config = dict(
    n_layer=10,
    d_model=256,
    n_experts=64,
    d_expert=160,
    routed_scale=1.73,
    balance_bias=True,
    lr_router=0.00154,
    norm='rmsnorm',
    beta2=0.99,
    dataset='wikipedia_en',
)
Below are experts of layer 2 (counted from 0) of a mixture-of-experts language model. Rows are named gate (a neuron's input weights, with its number), up (a neuron's input weights, with its number), down (a neuron's output weights, with its number) and show model dimensions 128-191. Each number is 200 + 20 x the weight over its row's rms, rounded and kept within 0 to 999.
Before each expert's rows: "mostly gets" lists some tokens that are sent to it at least half of the time; "comes after" lists some tokens at least twice as common just before its tokens as in all text. This comes from a sample of Wikipedia text that the model never trained on. Tokens count by the router's weight.

# expert 58
mostly gets: " is", " was", " which", " that", " also", " are"
comes after: ",", ".", " and", " that", " which", " he"
gate0,192,219,201,199,232,198,199,196,199,255,208,217,225,198,213,212,198,202,218,201,197,216,202,226,189,214,200,228,175,204,207,164,248,186,212,197,195,253,182,199,199,210,198,201,190,192,197,210,207,209,207,191,181,206,178,191,199,207,204,190,199,182,173,205
up0,180,230,205,194,225,174,196,196,204,243,204,223,229,197,195,222,207,196,213,202,192,197,198,214,203,209,196,240,185,182,212,161,308,197,208,199,196,250,178,215,206,208,175,185,201,198,167,207,189,216,227,183,193,199,148,190,200,200,207,188,192,186,194,210
down0,242,160,210,201,199,199,191,221,194,163,203,200,216,202,256,215,211,201,178,239,201,202,233,190,190,171,218,163,187,199,205,221,203,202,204,201,179,161,238,230,204,183,207,186,225,224,217,235,200,207,211,223,207,187,175,198,203,230,214,200,229,180,205,214
gate1,207,207,219,215,205,160,181,216,167,178,224,199,209,195,202,194,206,205,195,203,200,211,196,217,205,199,181,197,198,217,199,209,183,165,234,130,198,211,206,168,174,168,196,190,215,202,184,194,199,208,239,239,223,190,178,205,190,175,183,178,195,196,220,201
up1,230,187,208,225,202,157,173,200,166,201,222,189,228,200,207,195,194,207,186,215,199,214,177,216,200,205,212,177,172,193,196,209,201,242,255,151,175,220,211,196,164,208,207,183,210,179,187,198,201,193,196,216,192,200,221,207,204,196,185,186,202,218,200,195
down1,220,213,209,175,193,209,193,197,201,203,203,184,195,232,235,195,215,197,227,192,205,192,150,212,206,198,206,200,247,171,201,179,200,193,174,183,180,216,209,196,200,244,164,175,208,192,216,191,189,199,236,224,190,203,171,197,174,178,205,212,197,199,233,196
gate2,198,195,223,194,225,180,197,203,184,186,181,220,212,217,206,218,210,248,199,230,214,196,234,230,211,221,211,255,194,184,201,209,205,199,206,179,199,200,201,183,187,155,196,216,176,215,185,218,194,167,202,196,192,203,182,177,137,212,197,206,206,229,214,197
up2,210,222,193,252,226,186,195,209,217,199,198,210,230,169,175,192,199,175,202,171,182,212,189,166,199,240,204,204,224,196,178,180,207,206,267,207,197,228,200,201,186,204,187,201,218,162,243,177,202,197,207,206,197,201,198,257,218,201,206,209,212,204,199,199
down2,179,202,178,189,221,199,198,199,218,179,205,198,196,229,187,168,254,205,199,200,228,221,197,206,201,195,196,240,204,211,198,186,206,205,179,208,166,211,202,206,203,183,183,190,216,218,204,210,221,194,217,149,257,203,183,229,182,207,187,183,155,137,211,190
gate3,202,206,179,206,200,199,197,196,183,196,232,183,198,190,193,240,223,186,193,197,161,205,208,153,197,194,180,212,189,210,191,217,202,210,225,177,183,191,201,206,154,209,201,211,197,167,199,176,210,187,198,145,194,198,230,206,210,195,225,209,202,174,206,199
up3,202,239,172,206,189,215,179,224,169,191,215,171,195,196,185,226,184,149,197,201,180,193,205,180,196,197,186,210,191,200,206,202,215,209,222,271,192,164,200,202,153,242,220,211,159,176,190,178,217,178,204,177,212,205,222,217,191,199,225,206,227,200,198,208
down3,219,201,184,207,200,214,218,231,194,210,238,198,209,198,208,162,189,220,227,205,210,198,155,238,144,204,225,159,172,205,196,186,193,200,203,187,176,222,207,150,209,215,201,205,202,220,204,216,242,234,165,181,209,253,220,164,180,215,185,207,178,204,164,225
gate4,197,210,220,191,195,202,184,214,224,195,188,192,209,227,254,198,182,191,235,180,190,196,197,140,190,202,224,252,193,211,220,220,198,207,205,201,240,170,201,200,223,223,219,197,197,198,191,195,189,210,218,183,205,123,189,221,222,196,181,198,205,228,183,170
up4,201,168,171,196,175,197,227,206,195,198,185,171,203,178,180,192,180,220,180,206,241,168,213,250,205,202,200,196,174,192,160,214,202,174,191,173,262,219,173,196,182,207,200,199,229,221,211,171,223,158,200,197,224,224,239,216,189,218,191,241,198,195,203,208
down4,202,194,173,206,187,153,199,178,181,209,186,226,233,201,196,201,224,196,201,202,196,209,206,208,190,200,172,196,212,186,203,198,183,193,188,192,177,190,210,200,207,203,222,213,202,191,164,168,164,176,179,198,173,205,216,185,196,199,215,191,203,218,208,216
gate5,183,205,195,238,210,197,189,239,239,200,210,202,241,219,241,211,200,157,182,214,186,261,199,209,234,198,204,210,197,184,224,222,207,191,206,195,204,210,203,182,201,203,193,191,202,193,147,193,200,185,219,199,196,144,204,223,225,211,149,190,220,199,196,164
up5,204,167,195,200,180,189,207,195,208,209,178,196,201,209,192,197,199,253,216,197,207,186,182,214,179,201,167,196,195,208,195,164,209,215,183,198,198,212,176,206,229,206,204,198,201,203,223,183,202,226,198,201,209,214,182,194,191,204,229,210,183,205,185,227
down5,199,188,200,217,165,209,202,207,222,177,177,203,209,212,199,200,212,262,200,227,157,197,185,229,169,220,196,221,193,245,195,186,176,165,185,178,232,192,172,217,195,200,213,193,184,208,184,202,207,203,190,179,197,201,221,180,198,180,196,194,219,203,202,203
gate6,179,233,182,199,190,185,172,199,220,198,178,190,192,183,201,196,185,198,195,217,205,198,192,202,169,232,211,199,175,200,188,189,164,211,203,197,186,183,211,188,212,171,207,224,165,202,200,141,173,205,193,192,195,187,200,173,216,203,197,211,190,177,208,198
up6,205,169,223,193,203,213,238,214,182,212,201,215,201,195,184,203,200,192,233,193,150,172,207,215,225,201,173,195,177,210,200,204,204,186,214,197,215,213,259,209,201,221,196,178,184,194,195,209,195,201,213,195,190,220,232,201,194,223,207,185,192,220,179,197
down6,210,221,221,209,250,184,202,178,187,201,208,220,196,201,200,195,198,233,214,205,209,207,192,187,203,220,199,229,171,190,200,177,213,212,202,211,182,252,166,198,186,180,130,227,218,236,250,228,205,181,231,179,203,172,190,200,167,226,180,169,191,203,217,200
gate7,152,194,203,176,192,230,197,235,189,203,186,186,202,190,138,233,194,214,192,209,207,186,204,205,210,192,202,186,213,185,202,196,186,250,213,179,201,188,220,197,193,217,193,193,204,191,198,176,200,187,202,196,132,183,196,163,199,186,219,218,213,218,194,208
up7,230,202,234,190,182,204,209,180,145,200,229,200,257,194,203,149,211,194,214,209,215,193,166,202,216,215,215,222,204,218,185,201,227,189,231,200,184,210,229,241,201,172,200,176,199,201,218,205,179,203,143,211,194,196,185,202,223,200,187,256,172,194,212,200
down7,201,199,182,209,197,219,182,183,223,197,199,198,206,211,243,205,204,167,190,195,197,181,232,207,200,153,184,195,182,218,234,214,204,199,181,223,208,200,194,154,179,139,189,222,216,193,212,168,194,208,247,179,192,208,190,166,175,174,215,205,191,227,186,188
gate8,188,231,199,217,197,185,180,204,198,211,187,201,200,208,200,218,192,228,190,196,199,209,188,200,198,203,189,191,205,214,195,204,198,218,207,183,206,218,186,220,185,214,187,221,205,196,198,204,215,208,204,189,204,193,213,202,193,271,172,204,226,176,189,226
up8,232,156,200,164,206,220,246,200,183,184,207,200,195,203,196,197,205,187,206,200,201,191,209,185,198,196,204,225,200,178,210,204,198,192,204,215,205,186,224,185,287,191,210,184,199,210,209,190,183,202,204,196,206,222,197,192,206,155,232,181,188,217,201,170
down8,194,157,135,201,184,230,171,167,209,177,211,206,194,182,183,184,236,199,224,192,203,197,187,191,205,222,169,248,182,211,218,179,170,193,186,193,180,199,203,176,220,196,209,195,171,160,181,174,187,202,202,187,189,211,200,161,176,180,190,202,203,213,198,200
gate9,220,177,223,223,179,174,192,201,202,173,164,165,202,217,212,221,209,200,200,230,186,191,190,237,207,210,207,175,195,205,189,202,154,169,219,211,206,210,193,193,150,179,225,222,231,169,180,200,205,205,201,195,160,200,194,211,215,205,223,210,228,175,186,211
up9,198,202,177,196,183,192,199,215,208,165,180,175,207,204,234,198,202,180,198,224,177,192,219,232,206,174,200,215,223,208,165,195,152,186,201,203,198,230,179,206,161,235,215,192,221,206,201,231,226,209,181,154,195,197,211,192,182,144,232,200,217,155,194,232
down9,190,242,160,213,200,229,196,209,192,201,169,185,242,206,221,163,211,213,216,195,208,179,209,212,182,198,173,211,205,235,199,205,212,189,171,178,199,213,230,194,256,239,210,179,168,214,189,188,209,204,239,139,216,210,228,191,194,201,196,211,211,165,194,193
gate10,203,200,248,199,199,214,198,185,224,191,210,220,202,187,203,185,206,201,202,194,139,202,219,227,202,195,190,174,247,210,199,181,197,209,201,231,218,212,217,191,163,177,201,223,177,217,206,202,211,206,218,199,190,220,205,174,204,217,183,207,240,229,200,240
up10,159,186,176,181,201,165,172,209,161,182,206,180,196,188,200,227,201,165,198,213,161,197,245,216,189,233,182,194,190,201,191,215,208,237,203,198,200,222,231,213,193,200,276,165,172,217,168,196,201,216,190,225,194,202,228,175,206,216,182,166,202,177,208,167
down10,229,175,247,200,183,231,198,209,207,193,203,210,218,227,199,216,180,224,202,191,194,185,186,200,210,169,136,217,190,203,189,180,183,145,225,192,214,151,195,154,176,202,174,237,220,198,245,191,184,184,197,188,169,196,182,190,229,174,191,159,206,225,186,218
gate11,171,193,172,203,173,195,197,224,220,176,209,233,206,186,217,204,233,203,191,208,237,200,210,186,188,177,205,196,219,228,178,191,188,234,189,191,168,201,254,192,205,187,217,153,237,208,176,156,220,229,234,217,175,197,216,185,205,187,192,194,161,138,165,175
up11,200,208,179,202,179,180,175,215,225,195,200,225,173,235,183,222,231,203,198,187,242,233,201,165,146,205,208,218,232,194,180,223,172,221,173,175,223,195,201,227,216,250,198,273,215,196,184,183,218,228,244,171,197,197,225,183,215,192,200,198,182,182,177,174
down11,209,186,177,198,218,180,160,201,165,194,230,243,204,201,198,194,237,201,204,200,203,187,176,168,233,199,168,204,193,151,170,208,229,178,200,213,186,224,201,180,173,193,220,203,230,176,241,213,198,201,195,202,214,188,153,207,202,147,180,227,212,193,223,195
gate12,207,148,194,197,168,219,197,201,143,217,206,229,216,167,189,202,180,198,194,208,236,207,199,195,203,214,190,200,222,205,187,178,201,207,185,220,204,197,208,211,187,207,175,186,211,213,178,195,210,202,210,224,221,220,200,200,207,190,192,196,203,199,141,220
up12,234,181,189,201,171,209,204,199,154,222,222,223,216,188,193,203,170,219,202,211,210,201,191,218,203,200,232,193,161,202,193,152,194,213,196,210,200,175,180,221,191,183,191,169,268,223,196,186,193,204,188,252,192,231,198,198,212,223,175,204,197,197,150,177
down12,218,221,206,199,222,168,202,198,154,207,232,212,198,222,135,209,195,201,172,207,193,200,183,207,207,201,226,200,190,185,218,217,200,208,219,201,190,198,182,223,251,209,194,232,192,197,194,245,179,196,185,264,214,157,200,178,204,198,218,197,206,216,210,231
gate13,192,208,190,206,213,209,174,234,236,190,219,183,199,147,200,221,206,203,241,183,225,182,184,218,213,191,186,199,200,174,209,201,222,237,229,205,205,204,219,199,192,197,241,194,173,177,218,198,211,210,194,203,190,202,179,183,210,234,199,171,209,198,239,196
up13,211,195,216,181,202,217,223,183,206,207,204,233,182,220,197,157,193,186,180,189,169,217,231,217,186,218,211,201,199,212,186,206,182,173,165,170,191,198,171,208,207,223,167,206,184,274,169,216,233,206,198,211,209,216,224,259,207,195,195,212,199,185,168,235
down13,148,214,156,182,235,128,236,198,182,191,191,199,200,191,225,213,209,192,171,219,203,220,212,200,209,206,188,219,198,180,215,202,218,213,217,201,196,216,164,196,219,206,206,158,195,190,215,197,182,145,192,202,172,185,195,163,177,237,236,181,205,157,196,199
gate14,187,171,193,192,190,179,201,186,221,222,173,190,186,199,197,160,191,185,241,200,208,195,162,205,204,216,224,222,209,202,218,241,172,197,194,213,239,131,214,228,179,175,181,197,204,203,205,197,200,223,199,198,221,209,193,202,214,175,233,268,201,203,191,182
up14,192,163,213,195,194,265,206,210,217,195,164,210,228,178,192,200,216,209,193,187,194,208,221,223,204,200,204,191,181,200,190,194,205,205,217,212,202,230,186,199,233,209,223,167,221,202,306,218,201,165,191,243,241,194,240,201,207,209,207,200,199,178,187,211
down14,208,193,251,219,197,184,182,201,253,207,184,227,207,196,196,179,236,178,157,200,237,171,200,211,242,205,198,187,172,196,163,193,167,223,195,189,200,207,211,200,188,233,231,206,183,194,187,222,199,198,224,200,189,198,234,253,244,190,240,227,215,214,209,174
gate15,216,208,200,194,204,233,172,212,194,225,177,229,195,193,216,193,189,196,201,196,200,256,197,203,184,232,198,227,216,234,199,184,216,210,175,210,211,204,188,208,180,171,216,206,192,246,204,213,205,195,202,230,198,222,194,208,175,239,210,221,195,201,218,229
up15,206,188,156,204,192,188,185,177,208,192,200,215,202,218,198,196,197,234,180,219,177,224,183,229,195,207,218,221,198,206,222,191,193,196,171,191,197,215,173,197,217,204,210,206,219,213,206,277,175,162,204,212,175,200,225,205,223,208,195,225,212,210,213,200
down15,196,212,216,196,243,237,175,179,198,212,194,197,196,165,195,176,199,214,210,197,192,209,199,198,193,203,203,215,203,231,213,184,235,205,199,213,201,191,188,183,214,246,216,200,210,203,199,250,198,174,194,207,167,216,217,213,167,209,199,258,205,198,196,192
gate16,206,233,235,205,216,210,203,209,203,207,195,237,195,170,205,222,197,167,200,191,205,231,197,205,199,201,197,213,187,210,190,194,214,176,237,180,208,223,199,240,216,229,173,180,141,172,194,210,166,185,179,221,208,168,206,212,194,159,195,210,222,218,235,180
up16,204,196,198,207,204,187,241,200,188,204,196,203,208,193,207,203,174,164,221,205,250,222,197,231,207,190,187,196,212,221,180,200,195,192,199,206,152,176,221,264,159,224,192,208,226,192,197,195,258,187,192,203,187,187,199,224,159,213,164,228,196,226,170,207
down16,194,216,221,182,207,208,241,194,149,203,221,177,210,207,177,209,178,179,212,179,200,185,163,226,198,213,199,198,222,211,211,210,199,251,208,230,218,199,184,123,236,196,192,188,193,213,199,219,203,192,200,169,228,221,238,207,192,220,184,203,187,202,237,226